Weights of a small mixture-of-experts language model, trained from scratch on English Wikipedia: a variant of Adam for the experts.
Below are experts of layer 5 (counted from 0) of a mixture-of-experts language model. Rows are named router (the router's row for the expert), up (a neuron's input weights, with its number) and show model dimensions 0-191. Each number is 128 + 24 x the weight over its row's rms, rounded and kept within 0 to 255. Numbers have three digits each.
After each expert's rows: "gets" lists some tokens that make up at least twice as much of what it gets as of all text; "mostly gets" lists some tokens that are sent to it at least half of the time. This comes from a sample of Wikipedia text that the model never trained on. Tokens count by the router's weight.

# expert 24
router:129171120104085134105116134143148124100138187121129089178113119139119136176099111087096187112138119140150165110139148138133176131115133161102141131141114100151146113133079139077116127141155133148111142108167156134157128081138112139137100153181127091148128094136102140113134162139129119178082117104157145106126146123156134159174148108162133152126148169141090171109092116133086133173143135124143124138134129137136126132130145097155177152141121097137140118082126170117106118104084120116119127100113156133135160129131087099113165100138122128126106114093116094109145138114125142093
up3:114145108135138125122116129109155150135140117137164163079139157097145118144118131090155150106149112065121093127130119126148091117121102110128095134140183119131138113164091088157086136112135169087114122153104138152106128148131099168167134134080089114127163117129110108122119140062157098122132130148122161124135135134094140129136095151128132133126102113128158124140105151127119111142106138120128143108096142112152177083165181127104181118137121171148146124108145167139159082118159157102147118120163119164147131121120169118127117177127104109157137118104151100134061158141111115099
up4:139114160132131134129132173146151159147120092103110155133126140098131145122147174137109133141130140190104129138163124156123150147148075153117146159109129114131140164111130108112136144151121142117125155132138147138123100125136133141149123106103083136124088140093129148102139123127166177121119100113108119169138153108104128108115101166116125127144130108146189090169130101110110141121126136111174106102110145119148161119173119079122163149112153139107147082164108114129133138157177099133121109108096130144130142159105112114116136173150149172143145104189138112191170086126124174076
up5:134160152131165148127106081140119114104139169123110131097164119119133136130124082112109088082150113157094111111111130142133145150112124169090136129109153098097151130145108093104083119145075121093095125156105101159113157144126094151098124121133116134093136169141156112142105143168123123079162141139125140116141128146118140120133078168129116101117136126142139120090126140107131142102112120097114156127106135163098096106143131146127141098142114156118149138109116150131188174148124133112130140185110114183085156167118138115106115125179132118144176165140133137172124097156117136071
up6:144140103124130130160116055129124162160102096168133137110155113188155151144140125152110109131156145110146102084076132094133115139165100124158115147127177161106122154108138113135171092119134144083119129129101089134131163167115102096104118141173150163118123120132151117108143151132120120156122124138136137145105149157164126142088121151140137132092101066150171100166125124138118139109097127088129120106104166127141129102143093132111128126138134132119105121113115107118142151120103147092177144155117126139124086142150158127170128160137134130068125132141157127137060136114130083110
up7:142132114130142155129147102161127098108122165136116145146083132112159117125138131122123085124116098127087113093116144094124114126117160102186118116109141103140119173128117140154175130161122136100143153135089116103096089126117147149091169150124105186155080143142100080133097113107079153143126112150101087128091117156123132108077131154111130108124106077141103122123116107091149123125123100163131147070124188078106155104153115150100151124139120147112166108154152111120143159145102137148081105128122125126083142130140113147133114155127115123133119165166118149131102096103113103137
up8:118130101138131170153114149112171142143133126136121116107123126147123128125129114118127135107163105129157104092138129122147141154098108109147088113127148161136153158065121109134145136103138106100132145096124120119141103114079085125113137130164150137147162124132107105137081102093124115126113072101087136163151107063121123127134083164109150134059103172108144088125123131145132122127136099082097134114086065137107137127123155160135144102123135149123110126119120156130110110119132083144158088099192154164149117151179151121145142159132154130095143154164164141128137168137144128141
up9:122141099126124070139101125179083116178101141148125121138126115162175163128143139158114113138127119111118114175118118135108124091111141141150103118119162146124153138139108145118166165167110126135162136120130135125108103125149135153165119127108160097141093130153106123124098128115159126130149129121105147142064100110136146138087133148197118071094149107119136111138133104094139173109097148086151126121158122106165173112137110124105161110135166126149123115145112109137122164118132113129131154135093153140077111093150135113121106118146079135148122079166086115103116167132169165107
up10:125107131138133100092141112150173143159107109119096116097107119092088148116149140073151112093102134130142116107137099120137140155137129136140120110122146131121113165078146116115116078140095081126172147118131112141085129133128122171102107127180128138189117121136121097119132139109094147118179160134202138102139120105139145152130102131131157069147114143163136118115155144143099145143132164101119149154121102146083095124167138156141123164148140096154121092095158120179141137108159104134118107165158127131091141156126129120143107153113190128120109117126137121117154106145154127094
up11:118160100126137122148098109123158122129090116156130139136102167123112130108136107096177121103126165120140149115145153100158111166125136125125112172110112190095175148113116121171180124127165146097132133159122158083095114145122154140130123117129092131150143122147155093107160100102140132149126127157158109182113164078117153127132112151125156119135115131114118108126100114164113123136152146097108146111086114107098132083130127169105142135146122094160095103142086152152167085132117160146135115130163126098105129118118163093154171171169110177099130108156116143143100128117152149124
up12:155121070132134126107130126149087107145158062144142106133099142112139122161142131183117128084174126108161118131116130140140097140103132127163074124147121140143121133111097106155115112157132150080144139131129121129189092120156128136181149150141186134139112118144144152156110151101162146134128119122109140152128127129113113103123129152165171135096132148081152107132121150116127126108131105116108100128118151131171155154098134110121135074111130155114130117167113157129094078133182147135144174148152132131119096154112132129105127129120145115187114106172157086130109165154137154161
gets: " to", " for", " would", " can", " will", "\\"
mostly gets: " would", "\\", " will", " \\", " can", " To"

# expert 12
router:088129151132124123151153092152116156115141133145130114163153129137113128123150126197144121112132153114130125149124151127115110182135097150121097151078124131128141140112132118179143185097108102098132150140092150117105136145143169144115126143130107116111070135152141108147123107114109156110141170109093122152118144101134128134127147137146162154137125078077093140100119091140159175139142162156097131122123148166098095133146124127145107066114094105100149167118125130139135159125092116074170143144125123064167081104125159187132143162124137140141126130141128112100116144123147130108
up5:110119153145132121147141158145155163159113111151131125164145119164098145110157151156132137143175162114125087130138118084135099152142133139117118134161170138105109136106135167106103109123092095105159065133133112120151114097115077090154095130135114115099127117127132120104085140115135125118145117148109115122087149119107093091182121086120147097095151102082092123154105149170121105159130146143122105151123161118139142114128119137082106104146151110146140048163139126108148109147152123124120151103095140128095149123153143129109153167101127118155092113102093167134181158128116132138
up6:132119107135147102141134182081133189139107122095145141099147116110122129104160104111122138163076098108106148138143080134149161101095099138135109140106107107148167133125129123149117121120137131096102130132141163142139121105145124132136185096126135137115124192162148108131144139101136146111165155150123121132130105100139129109140117143121095146121116159146171149122113144116114120111083110061162127132129077122105111104077071136151147156171158196110116137104111101123111131130127152165134100087145137099143143154144077099104133136120094145163134114126150102147157130119142094126
up7:127132184128144111166128158133133094101170159129094082133172112086147112088100067112126113165079126133184168135156177123125119129174141127178134176147143112088144120136136130151136140154089148095149142096107082152149162133112147137147150084143134107144116117114152129118141093109102122120112133119078119153113118170111132156129112104129143118112130166112138120122120132087116131127125137107123154167113109107106159131090080115121110111163126153112134117114090139153104119134135101153146125118146156092124110175149161134091148136148125140083132102149151103151146139155120151132
up8:111141128103163121079136161143135125149150097090166140103145132130123179119099142148106116124085135078107123104112123121129118116139116122111096076178133163095132151145093119158130123129150135110183173123125123124122106114139189124161114133134107153127119136101118119155097155120133168119141111144124075148164124116141157162146103183114108101161099110113116114114134099125121150138079083118123095099156131115154129108158090084132132147095142139150105110169126140096108115125135145160169109110073157147113133136155099103146122118139123115122104130151064157116125149109111114166
up9:130159147149131128154118159136122130136153106116115130115119104122177126107147114113107096111143130123120127138144134134141091126131167114173118097134114123111123143122180124143132126131111161097164124070136131118139119160161081116104150094115163153164156139145124143154142106071136125114124166118158084085169091164153153088123100125133175083117158116113111174127075117103111109121136134163122154141150100100129146144094095091089119124113118112104173121157122129134107123111149179161151113084138103075128130091154137147107124099142123095098106116136130136156174143102151169126
up10:097149084115125109142120139133134146144134131102125172120139102125133131124137092152082119108160099093085159136139140138149112118113153153119155104124166087137145108099125144130147144148153131105156133158094098076099140133114105123132150133140136161120076085130167117157150122173109111141174124119132143130123172105138109149074112161152158111096118100130130092054109114131139147122106104086087101125126144142094127120124128126103092112114146146128116105116108146093150129174151150108155120103143133164109124150151106114157129143103120120181138174154065171162134110151107117150
up11:116174129136149096081125116083143149140126162150169126134155164149099124112143135134114156118148109142092148144097114078139191102112096129136142096138132181078128129069112116117133151123092113119146093130140084132140129107132110149130122109159143205138131146101130088108111152123128131123135134135102106146074131101131149148141115162123119069164114116159159142098105119088160133141164127122083100122162102083164163110106140114133153124132170129144112126142165130093115125127105171131171155119103135164116125129155110080104108123135115146131120120143136138142122137141103135123
up12:143128117126101121149131100144103147154127152086149130103107070134132137105142155122104103163115103117088165104123113151097116059116126113126157142139170136134131112103128112138152104128109129097093147159134102100099140058133138125131133111143163162140171102121158109124169139122099143143122131119175174108121151133172138142134112133138125105122099098100151126129129139165112107137144132141100115133119070084151178097115131135080095124141146100134081096137148167135152110098152134119153108073124151163104111092120135162089111106115135114091128112159130121149161092109116153161
up13:100113128131107082147162114114147113137077122126143092114101156087139143099160108122121113122151138125118086123134116142113147159068118098154123133106135154121121137148100087112121186103122111110115109134129099131134080125135116125113150094144127159120115121117098093129158103113118132097124141114123108165117133112144129127130111184138130113085094078094154122087109146083131112077135139105139170170085134093131144153167140138102108101118115169075159138141113138192113152109141144159173115178181133110119129171128151125156131121126142116088167130123134112126148141139110127109
up14:123112136118139114130134119106116113103146102083109109158148153061098134113165095184148131154142131108101133146091110137144144146169111142187132127113156080125110162154122112143122087133130175081129138099132097105146085119160136121079154098179129128140141121113105135151123132133145108129083127118147142150109121144126121178131106104146158092152098121121107113095112159115122153132125131129161099148079126128105109147134131157141161167116125094104108124111151085093068100117136138159126121122159135180128135133121125131137079138143090145165096142152134109111089089160122125147
gets: ".", " (", " ", " \"", " that", " However"
mostly gets: " However", " According", " While", " Although", " Since", " When"

# expert 30
router:151115105132183102133136122079106134104072119186164137082133127129132129125094145128126156115164134105110089116076114079167115123113127125148139136157097127116136093137128122147167111123165129080102130121149138137152146159149139115104167162149122151089111102154143095082123101104126116164092133118127130128158121123103186157131087128158095134101151089162147164127152153128129141107161149134149161129127134134186143118151099112124144112116111103126102112166158116089114084142105132119145161128116128139148106108149109114140109144141156098094116147140136165117151095157088148133
up9:141101131115091110127170113125156165123103116098126115143111137114164147092164140145098116109120120120110147099124073189123147168117120147121085159163148161132144119113114181123142148212128073091140130149123139146183148099149103124120156114172133140145118134111122125146126165151110163122107126110134120153139116153160137092115134147152179114088132157140118105140122107105114153155109130086121118145137098126124152110150135128136149123144135104088139097157126102117159140120153172150140114120089102094125134134114144144122113097155082099062159155125112115130100138155144097137
up10:094153122131133116151144122131136154149115137099101106140107131103137146101186106169163172093146111176134118153141150125140084119115086158141138135098180088094099169136139143093140142130122117122140116148146108128124156116109053123104097101123165122122120140149129158102149154133105119124146142154119143139128137123153146158117110157139129116147143087127157087097154158189105124137126177137160119108116108088122172163120153118154112119159134113170108124112145178108170142146147112113134098134171103113111116171132173139102108124099104101118153093142118128163102117127152114159
up11:091128125142133156143101115142144130116201149145115156150163111144125142116122115091177145154195109092155087136120157113137088141087128113127129108106152159144136143109137142137123106107156125141135118122094118102106116091112095109127137124115135124157120093140128141137158144119102137110170158152164131100176162120150160139132111132106146089116123135131144104133090146152121112119116170087123196081108098084117093105106115095148176146119110128163151122142105106156135080103150141123152113132175107142127114157143127119159144117116142103120127113149152155166136112103123112197
up12:118125181129166135124151112130136098158127117094106085116164133099115158101131150083116113111158122189143150132125156122115170097087118144112128168073129109116154138107105107141102183112130165089150077084141101106112135124118091116143113116134170122173106086126098147123116134160165131132120124109138131121107136120133096094127119130142159180118109084112099106122105094128148145120129147141121143148087085107130111175103137121120136110112122138120109127119119128116143101112146158121149153111152180140084135109142122162148174117162096167092121114177107153143159117130143112135
up13:132117133054117113147100135142150112163141124152096123078118143102148127134172091144129122144108126082145105164141143121095075114185114102107110104166114129152125126144130118115074157140118090128127134145133130110133117163122088154143115131171152103169107102101150166100137134140107105094127125160144124109135129137103169119132102130126137108174153142125165138140115169082156151118099135139147161150109117142140151114176123146127074107168153161133132119141136181133145155172138098136141122102111144128106100111133159102093125108128154108122142123156111135127072150189125141135
up14:120135152123114148126168157131109106091119144073108107103118150087103106055155139141150100126157152121135180104116124134115127141076133130165102137122202121110093106150117127117165134125144143103136097126124112140139135134100115107148126079117132115142088125119154110125131128122120080128128139126108141120112122129168103145096121147129138137090083110151124097087144125125113120127116120160108088070144139079140155149133141142156143143133125122098108098144139101166118153135130136190155141154158125157085119161110118127100129092138119050132124113123101155097135087125168109110
up15:122104123149087154125150119139122167137135163075130145110136090103102135138140109112109148129142129094136172211116103153126120117099110138132106140100130136145120120145074118115172149145080136130130072118118120147121112121131141099139107133081151185152133108142156128132148129107178154146172162129139113152092126109152112148138116130114129136126106121073133101112130131110091105092090131103165121171161160145146152075133100164123116090132104122138129133130156145133136104160109135161136179147138104115113135125157169141102167146112160107106175153137139114134165115154158110120
up16:141135136106139133170120151109122126127148151105129110120113132162136150082118119139179154151169119119122163127118155117131120117135163159112146198101185160159098149112109141166118126098100146094142084133108093144127104147106093140175126134143124140139120126156135095082103141176102132114157166132110094131135131128152122174082123157125124132140112102145119101084112145112156085117105124129135120120137151075114151128166155104104159128151110087124101105130124174149125116131163109125153147120145180161155121168157100128125103163136125155147101090178138151114152116113103115153
up17:117131109126126158111137114132102148117108129133143169094099154127181167104166134103126136125101114189091130143121104113136098144109143114169138126126124180095150152106131153120133164130108159124134143149102155117093150147121092128132138123118163140128086101143165156148142154124133111156153144160177116152147136121114107133129120174139147133176098157133142118108153136148153143181100104127108141122176126116102107131119159152117086166141167103125137091168118139147097132157180137169161118095106116177066147141112110153145086132123108120142088141171136135101137135161134120104
up18:124154117178146152159174149109176128146148181090122109133111159167120120109126150117140111135127154075136136102130093136106150092159159148126115116145122166092126163121066114157115123113093130089140093130118120065157092178136141116094121127119123153148147135128177122130162114112109128122156177104126112131113130146135105169117111124084096104137103130118101074109129115086125106148118133107114113127179162125135125098116133158090140113146134102174117096154160102099089126154152111119137151148146107149143117121104155097117104109160149133101138122141125100129107145145130095158
gets: " (", " ", "\n", " /", "″", ")"
mostly gets: "″", " sq", " UTC", " ft", "km", "sq"

# expert 22
router:144157099117160158144131149127138152182170134118147133108125148132142107123118106126127165129120122136100147144060134128108145127141164123158128129172119096103120127107113108146120152107122149144176123093152162135157179100138139157124125177128063117080161085087123154152111126159122076142121151113117090117173168128159173125128141143182164096136126124122139133159135103127129151129156139158151167103122134107165156152127140158121132132113109143094121111108151141129132162081148142104091085118126160165097103104149133171123127121156135125069126142126116115123130101118115144114
up7:120129106171091139193148105154161109138083095076147112152132160076103162110145079135146120112141161105124121148120079142093122145158103148131126169111149167134128114094109129133122140147106128116142130143126111128124130119117143131088179116113129164152118128137129127109112150174105126139130139105120107110112092143159131107100128142096155093117109106121136149076106102110153156170122117124142114117145129119097121120141131160139118134172154079108088125126124125158094129127124167148114145142099099093087183117126134136107083110176134105169192103122127132124119161130172136113
up8:126109096117144125133116075114153118130155149145125140176124155107103115103128121149148156116097108169163115127156146160126148122120120157147089151144149154132105145147174167119122117116128099125168103133159126106118143091093123139114124106141144078111125130127142099113132157129088132150151146137161102167094109111082137118156100135146146125125119089132125123051142181171078118100133134148108132148100187126138152123117149116148089130116128121119106137134133168101105133138109136156145108189138104130148099143154105088101127117111158111178096087119167157088128120118110148172
up9:121130171131123131135117134148121154140142118130127142132162136162063141102153145151196130097154158078141142136110119115108107110115127160161134152116140111087114132114141109136132166139123152135159121119102098130133122139143095133153119116103133106115118141163158074146114124116120148130159133164123149162095115081129134113158137087161112142133088103133130108104115103140098130118109154135173150123139142111164142075124083194133126094128115132125117120139117129129139095082117161148134172151165106123141122131156179132145125172136123106140106113176191090119142147139197165119
up10:149123152109114123149130179102150123142105105155084140126123106132109092107105079093160160080127169114177139073138128142108131126124098141087135142123134166098102123133150106129129130152143125134133067129113121126086148162111104133180101101142111085128126127129129105124142114158112081083145160114133136154111140111078118120132098151166135115188150159133134136150152156117133166151135108131144114140089139091102164143126130170166115166100114127162141124122163127154107080121102130157153136142154105087157119132144160140128157137148144127132156117147092143093110146131158108096
up11:119109109122115092143116171154141143126134138122171123100146130121043141122129137120154116127116121105183090118118121162122107124150122099108138104170138078119144141134107122124126166144109158110123134108100111123122130147153135145138155135164120098140119133158097118150116144116161130079140151163147106077145162136140179134110114103187160144087135143143152131150105127142124147165094141120120095101116119110133097074133125168106157144129134113159083107119175135132121146143149174122139161109179129152117151123145165163163155125144090102093106145156148119141133135134168091085
up12:130108106118117094123170062119130178118104146137175123143152140089118124142167127163127111094113152088104141116124171152125152116147147137130098134159149135124146141150142113140106130103137092108145133154127108101110118174091104165115134117156143117108078157127158079143163123134063172119080109141088142151122124117128131153131105150151080114152122111137150152151156127129139174139124122153120117096139150141143100138124144134079115118132141088128133123145111174086159138145124159142131125101128120127128107168176125153160162111143156117158097116187128143084112132167109121145
up13:102135147170113138111144109097107129101125112142168130105103127147165152157123156144106136133135132162132102069133139118156161127100109063168111097137137195114152090131106112129172111160096122125136128146137116133126096140144133174123176121137144137152145110133128116134141143096137106141139104159118122147093141137097102100125104139151115142096140091129127123095149154119128098092144174094110090125181119109075178145153126129139145182158126139121102117131103088104126100123091129144106140097117119098094128088146120142098172118126126136123142107149166111080185156129141133133
up14:135189159154114105068128098127124112112104075148099129130126114137132146084129095133090097133134116169109120110121135119136109138087133119121103152105164162096104160106133102104154108144099124108129144111135112176117151108123101133100118114118092101129107128098153110114141109110137124126116111158137115137080123145125143062160094183123123128104106138102159172105138084131123117112072100113142160134138118102133139116146109174113172116135144126140095158080089095190184114128158099126118119136127152082108086118119111124166117147127139144118152147150121136138160129144129123125
up15:124154131103126139116134133125143102116144180111155114153139139107118081113095111144095156161115097130093154155129130141131127111108125176137140160116125111092082129099109177100157125108138160107134140130148086149141110097077140095155125124142119120160119167141156143107150167119104144114147127137129084122085095125121115100154104121145107147116139139161135123136134148163141191114141113103141127157113106084095135093144090115128130149126192111114149173097139107164128154159124112117147183137137125124144138163112173120118132182082131112127137123170167149117139085101151135172
up16:077121123151129134130162170106150178117117195164154177119127149134120096126147119158134128106140153090113155123150151103139151133150110139137086143162132155047158105132130104115135127145099123115150154137134131155149120108143164163144129125178106109140067090106145121088117045113084134120094121164088139151107159093141106144146100144109155110131153143131166132191120115132150152115143134149148110136121150116096145115107080117138137100136154117106118102172124104161119107142136132129151149127110131139130134088132130139129130171133141133123154120153144149145143134125125103115
gets: ":", " |", " by", "|", "-", " ="
mostly gets: "=", " =", " :", "featuring", " CHN", " SWE"

# expert 1
router:115121133151099160106108126142154139097141144124141084134132085122116119164150097124162127104136129161139076096093152133102130098143124182130114097106157156137167122120108107107089131125174132145149093140127126138143076152165147137133142162169115102146121112133148096138121115122114133125120090129142120132081076100102138152196141126133138125134130150169149139150091161121125118132145152097111140108094163121121116144140150170124118095112141150121102172128148122146079074145146106127126168144145091123130133101118125149189105129115138121169168076140119112095143142087140128089
up7:085105149102096118123156131113136133131107149112144138079132158141094133098132164148171118163129168100132070130111101144133136131095150115112122180085147162084144151100134151178158099088096107105139139142121145118115101127102129136120110121125151183099145104120109123114150136102149141142146190123143086162120134161162112064088125137134106135111093101136138134081126154094141104155160099148165119145106168128106133126129095142098107108121141137089176088113139123120134136108123158147131122100137112126135132085134119116177082156116119133100141127117147116146135133152143093139
up8:160156125098126129139135113122123082115131125089120109126120133156134138129108109143120161142086110101107103192113081136111092154141125136138108151126154144102086157130127143153140132113107188104181139050144101098155121172154137123105120129135147122146133160120180081145135137099100146123108139107177095140095107176117119154142119122136139145143070106182169091105121136158090112128140075103085143133130135118149105161134123106110107114133119092094121115125092170143131123107144138174154114097115124103124137132139138154142102126140106163140134133151134123123147148096127100122
up9:197169113168127125165129102106138125116116143104143132084088156128136085090096114153120151107138116123096122127125127140115150155123080159125081101098118133082114165078154182116164116099133128111142120138128086113159152097102159149102097131156125190150142116137155154155141110114144168073116167132110102115144120164136129137155117131166113101116109166148123130086122181101148173116141142110152154152123109115129121142095116129143148116133136109123124106102131109161148131098092196160160120152149117117124085125132130124123138127125109139140152153142147112115147125118121154122
up10:149127129142146137146101076112132113082168084124116107143119124111160126092087112185122108138109137120111134129153107124117149112122138130151116100131130118110121125123124119160141202156111152111153144094110128103143121134084158115184157123100135105161154160102139143139122114087116157132082115147116100115137143142133128145128119102133104164109144114107114120087163093156101169118063138104121137146118078086142174156122128173145133154227101135111097105120095080144114123134117151130140148152134129134145078153128135119128118142134139119147122149133153143136143113159131159126
up11:167140184126126078111131135119110150108098092130168127109140115158128141091140132156156128159113136068073144104111095124180103116092132117134101136101131114135135080093118126155117108105149138106113118137153142162104150138142089127100152115167137144133124121105101131123129107122105116142133134135124160166085115121150127104160114128178084128134107117135164148118148117139142099126164107146135117091138135103154087136153074117102093098117162110086112135141088149122127162163121110124143098066143119137089089134131142133130161112137135155081149133156096073119123130161144149140
up12:138179140158127136183105128125123161111129129148111117103149195178141133121143103139170127113158146138115131119133068138147132144128126126139122160093177155135135170100121093202141090119129196113099088126083136142090110107093147120175117111146122119162127129116107114134163140154138146147108163123095113137103092151087117144104106095138144135131118120122139102077105140107132157138120125126083134124104095092094133110152131153125138110146118130091099120117140102165131095090140118116160161152139103095138127097145133164143102145113161155158120126135150101110128136124119150142
up13:109138106079143136113107106098157092120151107141154142098052143134152150118146120078128127128112137161094127117114096152152143160124132144082085119139131156138122089112100138155170148138156179110104116102146108120130152165128144135106120129164111155140103097135137145114111100108148095114150098150113139167098130108106132126122110144142092136110132168121111146158127093158125117155132136112153104097140099110129125133136178171128103133144172124146115067132170134166176128126147134151123148086185106114104110190153112125129164132139099126107129116116135125136069133113155151145
up14:122151156135133106124146149126132147114126103120098105105140174116099130121152169143143132157129142157162126126140169118115151140109113143108103163113141106143135195133094069148109154114131116099105075135111123169148156154090101140071143130131133170145142105165146154146133121139136114084134125132091069107130132152145107098128098144131150130139138160156126141068121103096123120134149093137120123139109141083111129099107113162128142124133127129131153105136128116126108207135127073109142146157149117137115110150169193121136159159110118119083153101137154132119103108157152169136
up15:147102096140134147111120133144138158141172151121137148157177099140118102137112129133132130164149115094114155128130146146113137139103107155171106115089138172124125128130112172131144130108126104131133168137147124059160145126128153160130145121142121148179157122140124143126126123114125144086122142160174168105113100113128139131133116142142139125047095140146079127112137121137120129119104126139168182156107123088150162134134123143129086066149195149123162129093144115127146135169136132140182134135147127099112095117131139112119153174120112135112161140172154123175101099130148080142
up16:130130107096128171179131142094111164122139124141172113137104130157137139115121123096099174139128147145103132150128145132120094126126140147146141122139139152108107108131108121132133068159109171118096132097135070094148131153131126143148149112087141158113163153149144094100110114127086128073107112124124113150120110115123111133129110157147165147081096153105172129136112152131133117132130134090117130157115146136171137164141168133104183105170140138068137121122142136167143166106192151132138139089144098125101068133135134163149117137111139110128113146161120130181107163145117161102
gets: " of", " on", " with", " over", " under", " out"
mostly gets: " over", " under", " on", " about", " after", " between"

# expert 23
router:153170150145173128093121151093116095116126143092078094132126120147152137109115092125136133127132102154135143070150139133146148125105149146149110104168130124140131082182073111138119134153102120112107146145148139123118149117108168132162113125099106139098141121151141113110166168152112126166099096105138106146166109149139143174084136144111106138180162137120121099115136101152150155111139132093153168120106121144136112136103163120151147120127097121171144154080136123124148097109082093096113103172118147135116123139136135148079131121160111132141124205114119118104147113126092158138
up8:110117082102143121124163106111103173127125111159107130142107146139147154101138100154111152105087164158183099124139119110108144105102129116159089134125137138130112137097107157131128127149130137132168086137113125178155100127096136140118139111136158130127097168118111133133118100110110135085126133159130128130094113149139096119155113131110133171103086098109171152133142169066113115097110152182085100135113144112118169108105127129169122146159137135126146093115170130167110070145103118113152112159121125135103164129178122111158109140120181088173119099127140131094122134146146158132
up9:110086144145149115108136101106094130096120087137125122070132155108143087112168115128106089110154121134118108112146095126140154140109127104111093112120135118130128150129130109109151104138098097112104109119090129180149104135082116126106125128130160106151167108142132107126079123157110161125129153113152127093134149170157094116148097126148130112116132126145156187137111131066114112169118143164098086139150154177103127095087093120134123139119117142105124092135142172200063159159122148145148135120104148115136158125181112100118145137120152108125135118120142121147084136139135150115
up10:110157116094109125122150124137126100122157216089148138121143129110155133146178102143081117152134183075142147108137085090129127108163099149114133132123132093130136145108088122114142131128122125103134137136135141122155116121117130189161156139134115126102122170147121087125142157134114096126138134120137083103143131161109107157119085132160122107084145132136146125154105141087137107143152119086117112133159140113100137111178134125072123123170162149131088073111141107125157146134165169108181123127132089165092138154136157089110133129141110107120156142152120104126123100142131147121
up11:126136154136172115128149155145141156149102138152099148122112138086089180115155106138144131136115157081131127134146150096153100173125126133178112126144113132076065144111140095134138097140103162143131144092161080133146110142084140094156160119150114133142137120086105117113162150148113101105142139105136088122129107107128152119141119133119100122116138122135129123173116153144128098148094105158146098093082141070133182143132117139105114113144146095146106123100116162131144204150147113145133144092125135095096122176123136106155124148125153093107108101115110115159147146146110126099
up12:106114084144105091127167123077141129133126121105106145123141098119077137085152094111167102156115141071145089163121122100114167093145129175118143143145130125145130174131153145119140111146135169103158111131133123115126135138141129138119147100166113180191086121094096145111105088128152116114159133140123139161113098106142113121134103163100098157133120129115163175188120101098126109158097114167121114143149147092122149107158182170130112126117161153128115116150119095123133135151117126170129111107137176142132133095126135105118101135143126142077117120124148128135101126092106126100
up13:098140159114100143135096113151120149215115135099144143099143163155177111122162124105092119133149145117140119121105115121117086124125161098113133124101173200126062150134146110138130118118112092108141140132146166136136091113105125127154120126163119166108088114122150107132133131126151097101128117126090116090095144141133149113156115114145116109105091087128119132167140147103119125132159103182117167125117136119129140111136135149100119178131107127104137098146122134117097129116152144136116169118138129137054126111122143149184100157111096095110164135159142136149154166112142133165
up14:117122127110136145153112144193123117127136153145160124131123117109143063123094134120083138122109127117123135161135170131086129095115146091149155116145129121113056126113117169129139118138133155139140131140105082120097101119116099123093183125148156150178107095153146125169138102140117143136150151131164153106103083105101094082136133146147160112083093117106072116125116166117111177171117118137104120130131136135132156146097104090138099132124143140089116149130172120145116125160137155149103115142167110137101094115119133168114131120141167116112165076112126108141153148128151107105
up15:140128074114136105154138173100143152178102136121109115134083140135128137113101120108170129110119136082150113105083125130125130168098153081123089093121140188106133110102152122126109124140139100119133113150072123156096115160085171114057139140139173133161116104109119108164137125120123118130121175164123079143111106125096084099110111150141105128110091172137142121133100124149142139145084127118145098119111134126133133143141138109122112136141159087133108129144147141179099138147148160144151129119162128091118108138147092136106100152116150102103117105130126146080165114157114157107
up16:116136112133114099124129122133110145112144123124130120107135178121078133093129133164129118145170123130140106142126166136161118156156112133150128144109138127128108161083132148129176134137141130072159117136158060135114113116128144159119099120127114115123141104157127132094128123113174089165142150182080094146147106101119125144122097163166124149119151118119135133090135138121125157120097140079099147092159135078103129133199117112150099106118156137141123145131108120106121090099093144119188125136134153192098135122154180087132130161119133154147092099159145124128112145154140155153
up17:078109110127148152144139142212123156131157138164141111096117137065105155121124134127105132131086140123139122145118140125109128144138137157104144135113144135121145147148123073172125181121139117125119117089130147133109121148098116100108134149118166087131115116144166138145110121131118116098173093138119151102159139162106174110155112141139172123137116123102172129186084106126112168198104099121108102121132177133128132143126134115119130122177170149127109105111136134152156114144154148107147152154114109126080113116087110112132101137156154131122134120133080104109121177161110116108
gets: " (", ")", "9", "born", "8", "\""
mostly gets: "к", "ั", "்", "ร", "born", "ن"